config = dict(
    n_experts=64,
    n_head=5,
    n_kv_head=5,
    head_dim=64,
    norm='layernorm',
    positions='rope',
    attn_scale=0.125,
    init_std_qkv=0.0334,
    init_std_up=0.0334,
    optimizer='soap_variant',
    beta1=0.95,
    grad_clip=2.0,
    decay_fraction=0.727,
    doc_mask=True,
)
Below are experts of layer 3 (counted from 0) of a mixture-of-experts language model. Rows are named up (a neuron's input weights, with its number), down (a neuron's output weights, with its number) and show model dimensions 112-223. Each number is 500 + 50 x the weight over its row's rms, rounded and kept within 0 to 999. Numbers have three digits each.
Before each expert's rows: "gets" lists some tokens that make up at least twice as much of what it gets as of all text. This comes from a sample of Wikipedia text that the model never trained on. Tokens count by the router's weight.

# expert 56
gets: " (", " | ", " |", " was", ", ", " is"
up0:512531521505466588567445441592493522599488511561495558490547390571491446518577537593520508510484543509424557485510493476479499500581522490507473554401504535518489448533465586459474579464457499514550386514524495540406553481490547508509455397517524609553462374500449584452534482419505525557658503529502443467534518501475476424504531511557
down0:468527541470523408415444551501501456501515436502440504450442624498444527577429539442533462438489536561528465580518568561578443463511545453563460537506421501469501527472602529428466540511526359487573452544481494547548490453521464523529543492437447461544431523560451577473546555515539452480519557487430488504510554434410566548499539510488
up1:393537503419511507531409588515474442519605505487502431472424484455397490507475486526511495491482479495475587547445474481547497453442499480413601563541497487536471481550432525535542457429587476466599607453409472513593617587487477483503539607452479532597462402486502512502409490461531474499483496558478499483426451457518521425506503457397
down1:532444527601481517495532494484453474538444498459489440539519519528518512453464406491401409518523537518536466507565499459456479499541544520501547519499564485469505534501499426429528553505469541518388508502451490485524496365447646479587500534618544441389510546529536508575540573575566424481437487418400524472488508415524481526533513592564
up2:465474498424575506547463451461583513488496498515531432533504489606519498603510482465574412455522508474466518572544512519542451497499505469526456455473489388521423520427470467402499447488525514521501468563488479447540519480599533491530505606380541503467533540431489568442498530490416518453643442461570512478492443464407481459483406504501
down2:529553523519428508384490496552530491523483576504504541569432512482480512550433440542513512547453502536533412488504495543501477507493509457527531501441478512496536519467479578503520520501410487462628430429538474542428493619402445577483489490515474565528498540424500491522450425485494531546471475524367482454419477592521473520539430477408
up3:466538615462453461488542552423542576468443507424490481528461527499437600630508515552502449421530482530456443570472516505495472638530520496512450465522515442463450401479506600469561581508531472493523502562507521497463453519499490420517513475483537513546521469510574467592497440510513471427572513547532531485440446551315611519414545570503
down3:476503481540462570481364484483473484430606620467532543520514505541458524514409450540472501479497452456512575498506508563431563485546520511543498459463492522526575472526469500566535522503546437511465490484525584452607444422542550517440450505439463494513446536511444532461467407439585424589549518583462512611553517509584487404423515472456
up4:547544468495517534527507533373528523506462454512497550397442472608440523501520427464475537440477582579530516497493484501475482470492513583439471459460477500511534553420478409522558534544555455511468455551587521545514470494418513521615511456554499525534534483601472544564470510462460542550535531437468431498476459607477593414492548475541
down4:484395563461554468536444538492507535558536464505454508537548560483522509544568501455529516505470490459487528495436621489539576525431538399562593626492503471504402426477460544481378401474438504506437328452473501421576481551461532500527480567444493547519493419527514397520596550397463553526500547603481463510500472530470521448478541458500
up5:517464520482367518427501544551530463496479530559591536535577586518410559592551558517450466569522540504524557485543484458618474459486417462610494537428528488466462531566551518411522572559544524461527610483547545525476524538523528547457544422492492544537573440532558505424463555605458543501418493450438542496540466480568426506470547529428
down5:578444489546463410514517477531484430458468561483432442521495563544477508529473538490554409456547515410497550577649471486439540437418504496557506531466548481537426578522445603464483517490516583497478473531487444541532447421549465537379489564552503471526482447473467512481502551485424480554514476451416441551456476538557497547518507520582
up6:478460508519542509489518416500473448491379526464417554462460634512530567596473488487573531517551552500501498526583558399482453619544517474534518431556573531399465412537507491630518541507434549464401449500497499480527478533493549498484570455493580503593527464530459503529499467416519450499383522589508539500486460542487540537581560503528
down6:535525496490464443406449516528603498504492504508408451509575617484455490513527494511562463421513398497564541525454516562462604499489529481479516445459567488395572507537548436478532540464484534556505376504552440505560536416426517490559518476537509464579515496428573509496569513543516538573605482501441495454427407465504534503482472477510
up7:535481537394513477483536526614440527486570512572554531510485536492489457496519479458488463494632466456471350480519492525515499501539526529483404563485493492523482535534504442406466500527427437469437462542524533550455406472524498483517516495546443556477514601442455414502425388450603455493545515614577488562444546517487490560493564525499
down7:625487538559482548488452389530427518419519562445499453468529507408540525541520525519505620512420507480507614431521443441503527461456469499433544460502548520511478488433518580476459503476574541507550427549425519511536541556490421481451463556374523489531609437514470571537508541524439521526488481574484478474568488464579578511556575515419
up8:518528618468483466576635496452379569421472504503585401569476517490470573515496483534535522514468395500517413408487485454583545482469479539558529489510562546492436507412539390538515474451533562513545547463545470548554542520562524517579459433526487514510558543521547523465500419597546490568444565415488508407600414465513529564521478413445
down8:498506486598560371502597499454574479465495553485473514496520565494483518451532527434430477383497518568516486580524534492490530532445441453489477558486475499551475575526575554561449574550524494531519496417546489540362448378502387516490486446535518426495417529465560480495563423441369571464522486522423514474420551435578466483387425503526

# expert 20
gets: " ", "1", "2", " (", " | ", "0"
up0:541547516454443547496506544569553442527510472449421501476519345599588455530552541598587521534504615495482575531575460490551437503531620548476526467522537557498503494503394545522553531526406472525449484460440526456447548588544579449485507440451443534527499459536487611462505505513570505549599488504519484502498478557556506434410487489538
down0:492493497501552511486524493449542526467558516446476514481408572461541491499561559461471437509464525587428558473497460645558420537587504475554535420440472439464489569556581524535453489553510369481497544517480567430554501415539512407513524432463484508546491483456495451483471440572527479475405521491405518535475528458501565510587570510560
up1:447533543442547462488468611473465554505559485503502505436533516455409545547432501535580472426548434534471502563461515559498415534424548494459601507532436475545474501528499466520532453491562502513411497522436416490518540544396477472544537490475502526614432474569454439441391469479636461501469525562452491528449409504483529505549509519473
down1:433407460510470566560505516423485605540435512431482426541456404597557466435516449454456508471493569541516504445540555511453459513530568458508474504498535522419451455512491402456512507494510464482455549505514542500498536433531601564574524534497518474370522382504513477454536638605475482517524499455501514441489461405412444461576417499475
up2:535447470545478556611513518427469564487500608546524473538509449597528535533474461484522441564461464548622561509513477537509483502502509542489488398487458481503402427438478455355558532525502489440520479547508505475544559557547512485509572497480485442525553440511492558493515463473468477451569453410480596514475474477395530553533382474499
down2:445550496507555474371540542493419537451452423538522560553441415413500542448527505564501475537570534481506533592527587504432465488541431574537518516460464448512530447476486604560480506484448462513537479501532421516442438470461520495511523556545455533543552483471446553609461487540366499432506528592453556533527495536527472624489543571500
up3:456504597491454528522562519515507523524444503472510482519427530505422578601549534477477551457485482519475468641419572438520427575489547424580473471447499427492526521546434544520526604569465507565472604619548496475528426527535451485511576489570503515584528449497470550501508501522541504506589522587530537476525454503437605503436573565438
down3:596492500509409570601425463536514469434530456486506602521549452485446594461493471526454458483504451412560477574428379515473497454527457500491527516478521562474510405504549534467535519550505502506441517526472567439558488427410540467447454485529512451476460477513421577540455486487556484508615454529489474519482558452604555375578511473481
up4:583529512504406479433517498432494485436500575513422589408524513629557473466536464509591554459441551539504477480607506528552437448546581622444523494489508506451581528427519459487562527516504492437443468484520465570556537505523503423530441443482522490541595427477496488549520497576554427540417524420547451458525483569495528410496513509533
down4:451466545412489488559491514486487495473467474508520491479487554492454515487507492424593473561531526499544585405529512487578508468424502414501524530523458472444496513466531505458452451571356438537479378563537464506559533428544501502586432413441420540443477430573519498580520511501488542570438522567399491479505480509554442517414497494542
up5:566492423495412490428518554500564602483478493477567453484437526464423571563452615421488578472558520484528522541489443467531478493491447487535511475528504504466585546603586556434456508539474559527543597516593530530489499571471543539453555516478447459484530460483503550506476504568465573517444494471542499481556449502573467479485481461494
down5:483397642412502400576507479501541397603515539486420466529531495543445532495446596539525486530588513379505546501508508564471504479447511537570484542475596546480477411508449625462457518480510471494548495461467482483606470508596421470473498579530529486495425451413546565436501523517511523529488461434486440430434468509482465552464412589564
up6:490499527529527486491462476565395396544370462467441528463467548414590510475491497470587512431448580455530449462557516461467422618551531476521483437534536506476496388543504459586609489436430494496406429543427489512465465557444599469424531470480551470577488441437490499553433433450498518469533502503540542564503472513512525480505546549442
down6:507544467566453451425539509511610528555551484460545452499589528543450489542450440470516507455440421536489532531537511539553595455522499399532530593495591467503540507499439522484566510417432510527520513478542563492576507469396467542524511494466523462492652532460475500546535450547527507533579423520474452437434460455546498483467584514504
up7:496573528319548551497585577582432562381525509457503545522411606496493519510532546483541466426517494472497484516481487543499466554518464495587459518471470561582534502482497467358445489484507514494425524552510524474489432520524473492397566414536547443506536559453506403496495382483534441445553472528556515545452513525457506529471384591527
down7:509419463460465563399500469585475515464499533570548522492577462554464518475518448517533585536439589479464448396564512508417515523510480501429514488475534479538485438485507532526501446562548436497540488538550443454468421535507421494537487605394476411427584494494498486443539501573426512463462484509439471469544500485541488547506494540496
up8:475532548504424448465613577498536538518483579546545534521447473396454507521449529441538502535505457371485502480427436512529539459505476505482522492483573596513470434378532371519486532473409537521527548502544534480650484482545416442550430471532515457480462462446559502560531461524519477596436583461494437526580457542477485508535546458397
down8:525497504554528496519606488511587461456475457475468422515553530476545526482543432428506481529568586512579513570518502520549456511549469419496438480537528534473464539554615480542487549524487414520521534482495501493337477516490469515477526564409394475545475450461523487397469378389447514418577497493538463402453584412527481442424489498581

# expert 42
gets: " N", "N", "2", " V", " de", " "
up0:552626541511521602495529483507519455595486529494514460495509438638578425505516457595500490487531537467475518540601445436522506535529562529545572490523508482472532496509424647495482523545375552537489489528508490498557513585476557540454476425532539517545477400551552516471489489428484499538589476477505436445582470508500451421454544513476
down0:570504525429541508484453462522601441413515457454440497500433584522491564515446548523524543488461488576525537550501477578574436463469497449532489544409502538488559430551540488495489485548431435487510471519466587499546480533518538384460594442454375511578428538529489495412500488486523477430403459574539487511530414469527527592537542471563
up1:401449610433528560477404557459589559488576536543485490476472529437366550442537551504628529541528462510530457539391501604572517499461463449517542487409482498474401515522503494518488456544511463479464552418427460511516556555456442497541488515399450495534500499547538533546464449487439424471483457527408448532499522508496543493526516550468
down1:547393468562467529514522481450490473487483492506604444587487495560566377491555478487501484460550551479492463465546500463480508465567522451468517546586513480518526647472471478500513547473494551526445477539527530475496392455423527450571545510495568436319495528528542486496505494497544557517589532490481482424449485451524431516558518526490
up2:452517484447491506502552525514509555510499485505412401488507490624555546519482541497558438507488493558527510558617441491517424481468512575480463475466541466524479420406545512430536456509559455494525471565497476491501478518463551521507511541449494528518469491452467492431675453397459440529550411438501539490558449500437537522477440467461
down2:459465618509451472482486501515445566432433456458530510576520545429483540512436562586458528514508505472462513483606434467484463525505498488527538478471356456531576442460444537503495449507430456435581489457517492500451490574493528512506520518583504551505540545509421514625522487499501552446436571541443554529446511604541503531467418498483
up3:508545543460468498452559522450440540634461430453480464479454519560495558589519437482459481460525468531461475539483516520554448574558566452501463493520440486497521460530484595520516604541422474440482500552557473526531438454436432467567526470525474547582556429556545501462490467478478514477539482499498532457522363509395594521518552607440
down3:558463491473476546555531528527495487444587464460532620573542492535552532478472480527548485454535392471489505559432453514510524475532444425504554546504500519452567394547579514561471536564476472559503466475491535428529453409484541494536499428504454487525431496567479535480532487491588492549464504495472500552507520486488558467512495497445
up4:539534551593456491488517518397529550432501544448470616417518472551507519520488491492552542366465572573461451491617538547491475415479519580402541466384522574433582608415511461520488583514535519448531501517536489492460475495483512503547491472424481495502554502503484562578565471511473485496552481484533434549515542518442540521457523459579
down4:465374512433518504599429483403467508523492458494479434482493520584498449482497555473556573624487499438493573471474514471539483460450533496534527613496443512576498426507481537444422563515434564486516481527455481497603451518528430559556453526542423523571462414536516478565597472485602584591431507613541453481463510520483481524513497509467
up5:508482575479396467408571503510577525415445510520533608481581479462380515547511578401496506453472606540501537441558461508568470449414456463548533530537495536456597525515584535531446569504476510502516596517489525547514513529516525590445621450508515511531631556533486479487479533630455589521506472467478461408496504508551410472509546464514
down5:542440525513506448556579480573490458545510544559452470571514452519502495561416526513486449489604621478474619571522465483468516503485521540556479550439481514584432511517468594560496442447460533464512466540425545536586449503543482569378507535460500449467447502465563594430477563434454448539511497479518489505467509419503558517549451559528
up6:486413480501509521455561504515445477513416470413458528425406565465558460545464513495596535435525591552601495506618551429498508522595436517572529480473530498506445393513481481544544483536445466482533438440481501494517526535470590414541527458535581512618518456504506582529482502447563485488409575568560510549515453525569513420510530566580
down6:562477519491512522394526473527584550477491495589544478558571528502444501505539402517470371484472475529522496465458531516429619468493463450492466457506543455490522534493490470514524516557490526608432399542546465452483500513468411487566557561498489450492494537438547517426501496535518526544527373491461542473447491367529468506451603489494
up7:469574392465480509516552426532467552395500568489537563513493616478542466516525443488492460376511526521480463498541400530533530491599533550568438471561458519593506447421491523520516466498470581548357424492569546474524420545493464544455594352491487468564499551412592432458481409520460427468543526547457443494479624472539495535491450511543
down7:519517488543451439383459471540444529531507573463471539555531501497507625516459516478499569523400533460490568497478437529503525514442476460475579569399461499465514487567462544517525460416520554594558391539538534492425479554425495446436446573516520474434567412479496547481548478515562477456472513456495484517473488539508522539465526499507
up8:521438504421451557493626552508555451476486535567570412428560434418463470467475487483495520506539389416445373452452511504540489501426508490506508490547566539476508536449433450451525488435506562545474518432554486454558545508530471511488437399504484542489509521512571476495516440554473442578486615477545453460601476536470601543446489385474
down8:586498511589517482559453528520558491512603573526443458475502619476497564557562498546491460419560435485559504564531584485520432505505532493482348508479524452533492414503565493450450536562570458530531493482517507538410458425454432503430578458472384475545457507460522455408510423519501528514525454539444534425536574456503431456416449553577

# expert 24
gets: " a", " was", " one", " had", " first", " two"
up0:535599508494473555552499497545444494561430471494460547567506471569522424482450513572536572499546543548465546480535495485537500472481534554440553472471526469496427451386379529534555471544433524514518462509526519491435549525500577595419513387561468538481465419573517524475527414418457543543627500506511423455517477507474560487470475538535
down0:539522542447592453440442594536470453498545511516524524505462576456543466481495451372512470493496451523458570603485498657567447456530505468563448478467522465468517516569574518403415544451434369430576549563477575440555513382448454473532567484473451440521483549487445530419501514548548416421507511502504473489507501462480476532471572506493
up1:463550512382515496479499587513492522543583513479454494495479486482430602548549494568563484542431563532476651539408523551525471515508539502482599444466487497565468444483480523517572405489470502450529569478402438564551549612458517469527513551477406523579428468561435516558436497452489446467422517535447495548509378502600580435480525441455
down1:485399490524468461546542412510471450568452345473532471562532487557593496432538476491421474532578519525518517562512478509472518539477494505502512499552510476483502570493488467455600571471560461488470495451495612433524495374484545462513456557568548510422513540507569542515545485548541468557519500460527514447454505488493412515545447546623
up2:510520465501503526499445466444482509471390466501514504551577496577453442540434482496539477530441483511485523527511467484541457493575507509446491463486490460513428453441530458358501519558449414475528472499474402505566443513517476514560483531406495553486517501391439570381547481425550487493574408424523544538460478488359538487450444505451
down2:514495550503482457452557422495571497554488493492567538580474445519470567562481526501495570521391555475545442526572523504511411472531506462518560545438461578511493463457500564483522550450453485443541461460432395524385445528506534580499484486534501501552573478472455530594552476499407523401451482534475516448429522583578510568591542434474
up3:468497511404463497504645470423500579517431532510446481453485535504500560512523529428527445444475463499495447618503546435568418531512581503534467455469460415550489496452591539506565476516478474459434535589477460426603461538498487445549574438462479445526492464487528546466502502442454463481580451477558547455489427562431606511516504544508
down3:545467450411404519526398421495486511424564539501474553495482468499559535586451549497501521531518426472554557476561522507483489466528467481491525503436496514520580468442556468554522537568471374525506513488501500487586540453482575508447444426504478515534440505463441537596499436478596456584454539535540530597458513520570484438479462516496
up4:525594445570438576473600508385534514438472472478446530375476443569486529580439501434518520467394543493531518535542492586542452453470588557408491444445470534528540471416506423544524525525531557516505525501565509552470560518468508503568444536478488411572534507513525591606480469533496481517553511413523459494449455532449536485550478433548
down4:525336527524500457609390493476501462525494562526494478525514582402547503501493492473560467576498502505518530422474613506593558433428497459500511539413531524510539430571460562466406481551453550544432448530492539502578507550490453433560466567455481596515532396500522417497570558468445547549502474618396503441491512566546505503522466548495
up5:565424520492404436401572556448481548495450465472532586461495532482397619604506614521445464515522509508547547473577488431581502489500483517655528477486476516459495521499546465471459548563532571518550636443442591546397559569511480598486558444533541544480585438561535501484522565585500516447401528428456471492521469471534460438504460442443
down5:559471478613455478513522535530501455509532585576480511521522451502489501498438544455531450439542604438534550510510451524431529517432504509531546549484524514512502509517499601472439495473485516590551485553538516619482441430584520553379481445541511490533436432562486570506499520464443433573482557492502565515440472503517501610518493578576
up6:453451475520544488497573480527376425529417500426471572447459553481531526533537481450480483484496511478510455539605523425526441511415490495544553426567543515427464457539491510491541537427459479512476530474531493416446473412465553512453551491495575525613548470555484502511463483396492542498533487518522465523527525471483565505501515550517
down6:506531520541440419392497496492626445524516527456464373551520550444477455425529429472508440492558385498543548462518419522532668494497566509530527469458534486404502507486417560492600550510521583488453470508562515442583477476433514441613474503531527471495484528390565500512497474510521554561521445560508505384450534421501453481437475491508
up7:481521558396497583482603470572431534461543532498409531501514614585583471535620415501420530497564496468453425494550516539508520512552497564514418499566413487507493529445429474538520491495493501489479433505515512481505449493513481527504573442601549485440487512446505461449473405496501537518626543539534566513414606502449486512539407531457
down7:556450463494488545523517470452461473531478512520470453486605456495477572529563507475521603527398589439460600470456426571526569432508478487439544507474527491537443523457481634430414451399528506486563398573466423433457545509496457567500523532444487496375619471463440545470572493493513506526498454535503474474561515538583554482480546508497
up8:534486513435425489500562494504443451463452449478591421518434426397465486516523520534487519542464430370513537487415428475509495474487509516520542541459510531482409489399508279459457553474476545516535581546540474534551527462511500526516481459452504539487486466562593496524461462615485470574458530560565480492585500532429569578432507442474
down8:520503497558554435508554516447536567507467617480462527499433591552470447550477413474530467360490600470544505511438492419531438492487432416518471577451484461461455495448544518533500574570532487448490549465538516541435537404479518560447528494455416535566484505554483451461440463549497500535540533503485494520466583475508403414373396556530

# expert 35
gets: ".", " (", ": ", ",", " | ", ", "
up0:564540534505480515579449507559488469586464485532422502488627438607506518495513534552537465506539568497499537482514412445491504517543575502456532528455535468546505486580432562541540550509452498540513429514454506523422615508530602502485505414494557579533432365519497613451577531488546526469582532486505463472593453536510493398470486551598
down0:560505543482569410483420599486467449447539510455425506513452585532472507518409529515422490521536437549461560557536516651512474519541517471583537502482476492512551522490538553439432487507425390440616496469504534547461478408502476478518495435469416480514467542547435483498522503544487447395524523550527560542474522407518545575440532599512
up1:491564489402522482400430527501495591429568536499507536458479540522335485472534431459528509483616486477464575596496434555561440478438488520490587503583566513557538531521552531543462362504548483471494520497419526511524553546489534516562528494476461519653461391513485489431468546469508486496535497567458474530427429349473545464473514548516
down1:490377492491486540511503460471451436556528450557553491518486420548553471412478531421434475542532633532539483472601501537512478529572530449485547485493554531432436514502429458503535555504509505447491528482526525413564467392573557539572530576554521425349473498521495466582526603494575486530470575451480518406497474513468405474517483469510
up2:524499450541405495512484460466533528518476488465475536545511445605464541531471481506478434523486509576493460496477557510464529471473543520549429441473483449480443477455460473427561428548470454537511488502486432538486474464493554502481446562460505531477503458332453571454564487440474531437578417497555565461488444513436490587403422499518
down2:516537507572492508553477616595462504522475510506495555510531431447528459485466491481525482507495494478554502497572566469520428565499483558510531545433474462408576438562431599458648474478494434540608479450493479571466520515512503534516513515595521517604496490446475542489450488443522560528476418509494581595479481553488503595452451567479
up3:526478574507442503477601540460467487544446480490505479533512479478535604575516526495481498464446512552485555554475463555485421543635563447517450453474452496472565531494453574542483572472542517445523565538492497433556524490466478437480575559542461513558555456457552583464451461476527608512572474547542622515491480578393522503470584613470
down3:540538517460475469514401478459471427509579492500522527484496471564415543544491465553451475433532453514565508556367396502401523537519448479533563534452440508550588409499531500432418474501511430603477512513480553446544492463499604547502472470447519593463433571563513489536537470460548498543577475526519465516436445502619458426478540441505
up4:543593582516494482491535572358530469440532552461459557492511540553519511468534415493511575420478542546520462498566566449490496415507505595411473485451517584553545550496516393534549559536509557466499517452519529524465524467444497495575421479409469519537530536566512533629480427519478447572467447539566436456463428549444508493557476403556
down4:491467476463494484570433489572526533576410474566521421546439569462551451505517525447517409576503423496566530457503538459570579522500548445502475541549470477462440426546513595476450482549495522477395500551481449410574491404505497519607443518496434566498481415509494493557541581491527549464401466578476485448456426489505518473490499514493
up5:588409559519434457420466577534514500497487471533500591453509574466479520574472503500468496436506536409454486486459496493586493470461530495504510480565492584436620506513618555408537626509538533521539617457516567499440541575493541544530548487570517505494539468532540487494574497622489596513459519422433458480605522488560465489487508513423
down5:490393501464483439487540462517446464483489507503457407492525537494507518530508529435503560463650526452477596508500489561497516493486460421478444506429547530563557575585515535504490467471579574490440527564551488537438429447522505567439483563605527461546479516498446534477458565501497535528479457454444490365443505503602520523489514565453
up6:394435587498485498540564417547395439555462493462454559534398549549542475493507452499485442446489571495508497497581533437406462525539517472570535403455499481430517415504452435540493548408435512444474502507462452478448402551541623452484514412411531549533466478642496536440437447489507505477519482475582530536587507487530546498515531539467
down6:521461469595493525415562521506580502429441436525457408531598498492441528530557462514466466470483384505546492474496544506495610532504449530507487471455515455523545582483475521519548500481502502502402466470580481526555525415411503485564503458543486455501573490456509560455485474575472557565537455487503531464471433468595452474497484430468
up7:449557525545486472602536470564423515487517582514531449528472567468480469517465430531521434468492452512393505510563469512523544561510459526618479499553461523520522461533502455484566460532433613476431479507507515472513450599515454519442588399524426428496554505461528454464446477489532458514506431558605556508433539471570486567481365517504
down7:589487437467393516478469488519520400523563467488492517503548432398497461483541507483497607501431558403534507403459461516432511485466477495442545519439486536574456552530514550487442481456503510528528464602524483488466458471439560525584478514525491480411518449484437514486537463525415432481498488489494533502587429568571532494455574498519
up8:497516524521410535420650531528476539478505495513563458521444536475435439465459534440516470469500431432482519470489432456587516469458550471458508459470641533506519437480446433469515441512480525582558574459548508475530540499523464458543384444477433489475468524450570487502507437550545482567409566425615486489523513511537551530511550447476
down8:558478480567467497528515519463554476478473571495514474474522580551508567488612546460542471528583563562532498531536620553500487481534532462513497525555500440551480491449572536587539522497525420595551504410500423557407444476448445529477584538456435567505431463430551522461556362395370531448530526504503556514463565428477501495422500515522

# expert 36
gets: "-", "–", " ", "/", " p", " s"
up0:564539526489501539491473454530484555546495567481416563581555391562534498423486518568552479563524550522545524530525433383481576501540539533576504516455480532539482559497494475468501568512538558539561503504584533515387456565454555506513454404574582545596447463470476554508498512472545517547603518524397470564535482473511469404504505509521
down0:509463459490578500584448541412465514458569518459479536532459495479523563533496545449430509514525398523427465493419544532488392505565434528594518497451485507531450473414573540429488607434493476438470479506418516541544504438416518464523531463401447499530410486524457508538451520641528453489444444507525510473561420386470434500550491568436
up1:478455543442472482392469577500491620473622500449491553488486585538439601490520466549553501511519504425518489577444409597523473474434519489511487475495450500486471532483457542447403448503466457521447612472511455592515602548453489486411521584436436536589424410581507513527461427382438489516522488526527452539496456486554554530470553461531
down1:542514457422399561518590451512492495551503439499477443550489499567574472492582446535468487554574524598502509497486551477486613505543440448446556450496454476424526535534486526476491529487476529440477512543581491438517501443485554511595449510546498510399469497524559539409497497515614459450504541474513508473496481425449433495615508507554
up2:502408540499446485504548435428530614511421520494550386565526411594497561576463505569580492511519512555534461470472488534625472445574548452486402553494527463544517551344536480459539459480561525424498466591610489511545498580493549476565572550483531433494586492483507535482540479476531518486539410423523503447515486483499454459421510491468
down2:525564569549448550422469523591455515543447492422536512515524465452470588559472548528515573500426472559564534507552556403519459495494441501508509619421488544490509480475550615461558494552423482505594482455548401463505508504490483531480463480443484438546504587463402442552503460434406511493507538513473454497472455515521526577453516527418
up3:456524633417448500532596478484512560542431482462465471455484566581525526613536505489483509470450463600467492513387478459502401542540559485559453477499523480549551500472492573491540498540512477558499558532599486479537430495530444499543533550511445498571586430490633577468478504565508525450490528516482597491519450536391578517484536591468
down3:457455505494445554582459508533507482443510512490527614550526507533458647555526462540457460543507448511501449526386483564469509494516457479499504490476509537436582442535525507550506543461508570491470496482462544479554495442492562465469550467473520450536445495612417451471525496465574555546533474558491500585442509413569541427533520464546
up4:561559584590478498544494596493565538474470600524443590405458503541482466537502471540599545433569574514529448494536558557524463467497535590438493460537484512491588633430515523562504549464541561566506469489555510572545542528433452487546449469487588476561504483523463475565512498511490487489463532475516472418450515532463562502587543457575
down4:469437565509516503576434518431455562511486433517496488455493527490514558453522569442526500481445465504468552454492485429520521563521499400526470535502471498560501405496521635490456481527454591483518363500422489377569462437450443522555446517445612518491503395537502407575494493439412465548501507566463462461461528505513499526467492467473
up5:585462515402391492398441521478529549552486461493602514435447507454418532576515542444483474531492512431550528519527518522519479467437400493569529447520594500492548497560538486443580536582502561481554624437535480553524457560526508584414568491527490434520539468457543526524429559645516506518453538427473495486549417514504428502559491474442
down5:506457579422488408503469433476480462576495539526477475548543449451544519556469536555597436552582605432431509496504529561500555462465564469608524577426552544501491509577506526437486435485391475536497466456482541515590457480553520507454545534493510483531450492503581542506482595454514468531515530474585484502464474550462518570517485474482
up6:520516537518496594516588504453449480464352485437441550477460555517559451493493575405515525442493535497529478480564560466478499541587535437519542519575430518425472400524404532483488521469442417524495489491483397468518506535387514464503565458400541534520471419579522521529423486486520492478472495469594472500481555566450501521558525557531
down6:507612542488445536374457491443584460499529464556407463478596526523418467508486417480527492466520383503527518498459620558553558492533472539516524488546538430538496532542462523462591538530510511460549423531562470531545538443472493546530415518469431461548571551479493491513478534551542528576584436445457481507426463490486523480492480474511
up7:453586572490468540441613504543452518477507518535575513534439598564561442610560485484508450511555568481507472533548468641559518525563504464574437487525506500571517521487514455497503517463524493489498496507495600492524418548482498478426507501622471453516560610444491492477507403468540447529581532593521476557504562403427516526424506571565
down7:592447487484444505445444483486522463424457521417518490539579523534527522384459499428437460455429564516527542459522461482500538454494490569464507515480518476497450543362517546539481494524465477529562492584569439477446516545429432553499478666515553493427596467442404566510563510522418496494571494639499496447517444538583493518508531536480
up8:523528508457385587500585551520419468477466560540558447520418490513417505563433473466551469479518407432509570483469442422566523514473549521538576510503566560526520447451514468548512506438430486520532491436550508441545539576535379463533433493475487491437530479547574517457462442504488513568500605501409435554590494481426533547536511458465
down8:510532573625507428454511614470558437415502507446491535523486540467577482538577495468498587518531550500533506567519490538520462479461443441411459558520555453461483470462595458537467552574467470503511488493535469475402543409530503566452505514488459478476426577422527549548471434476422562434534523568474482471457550406502524477433549494476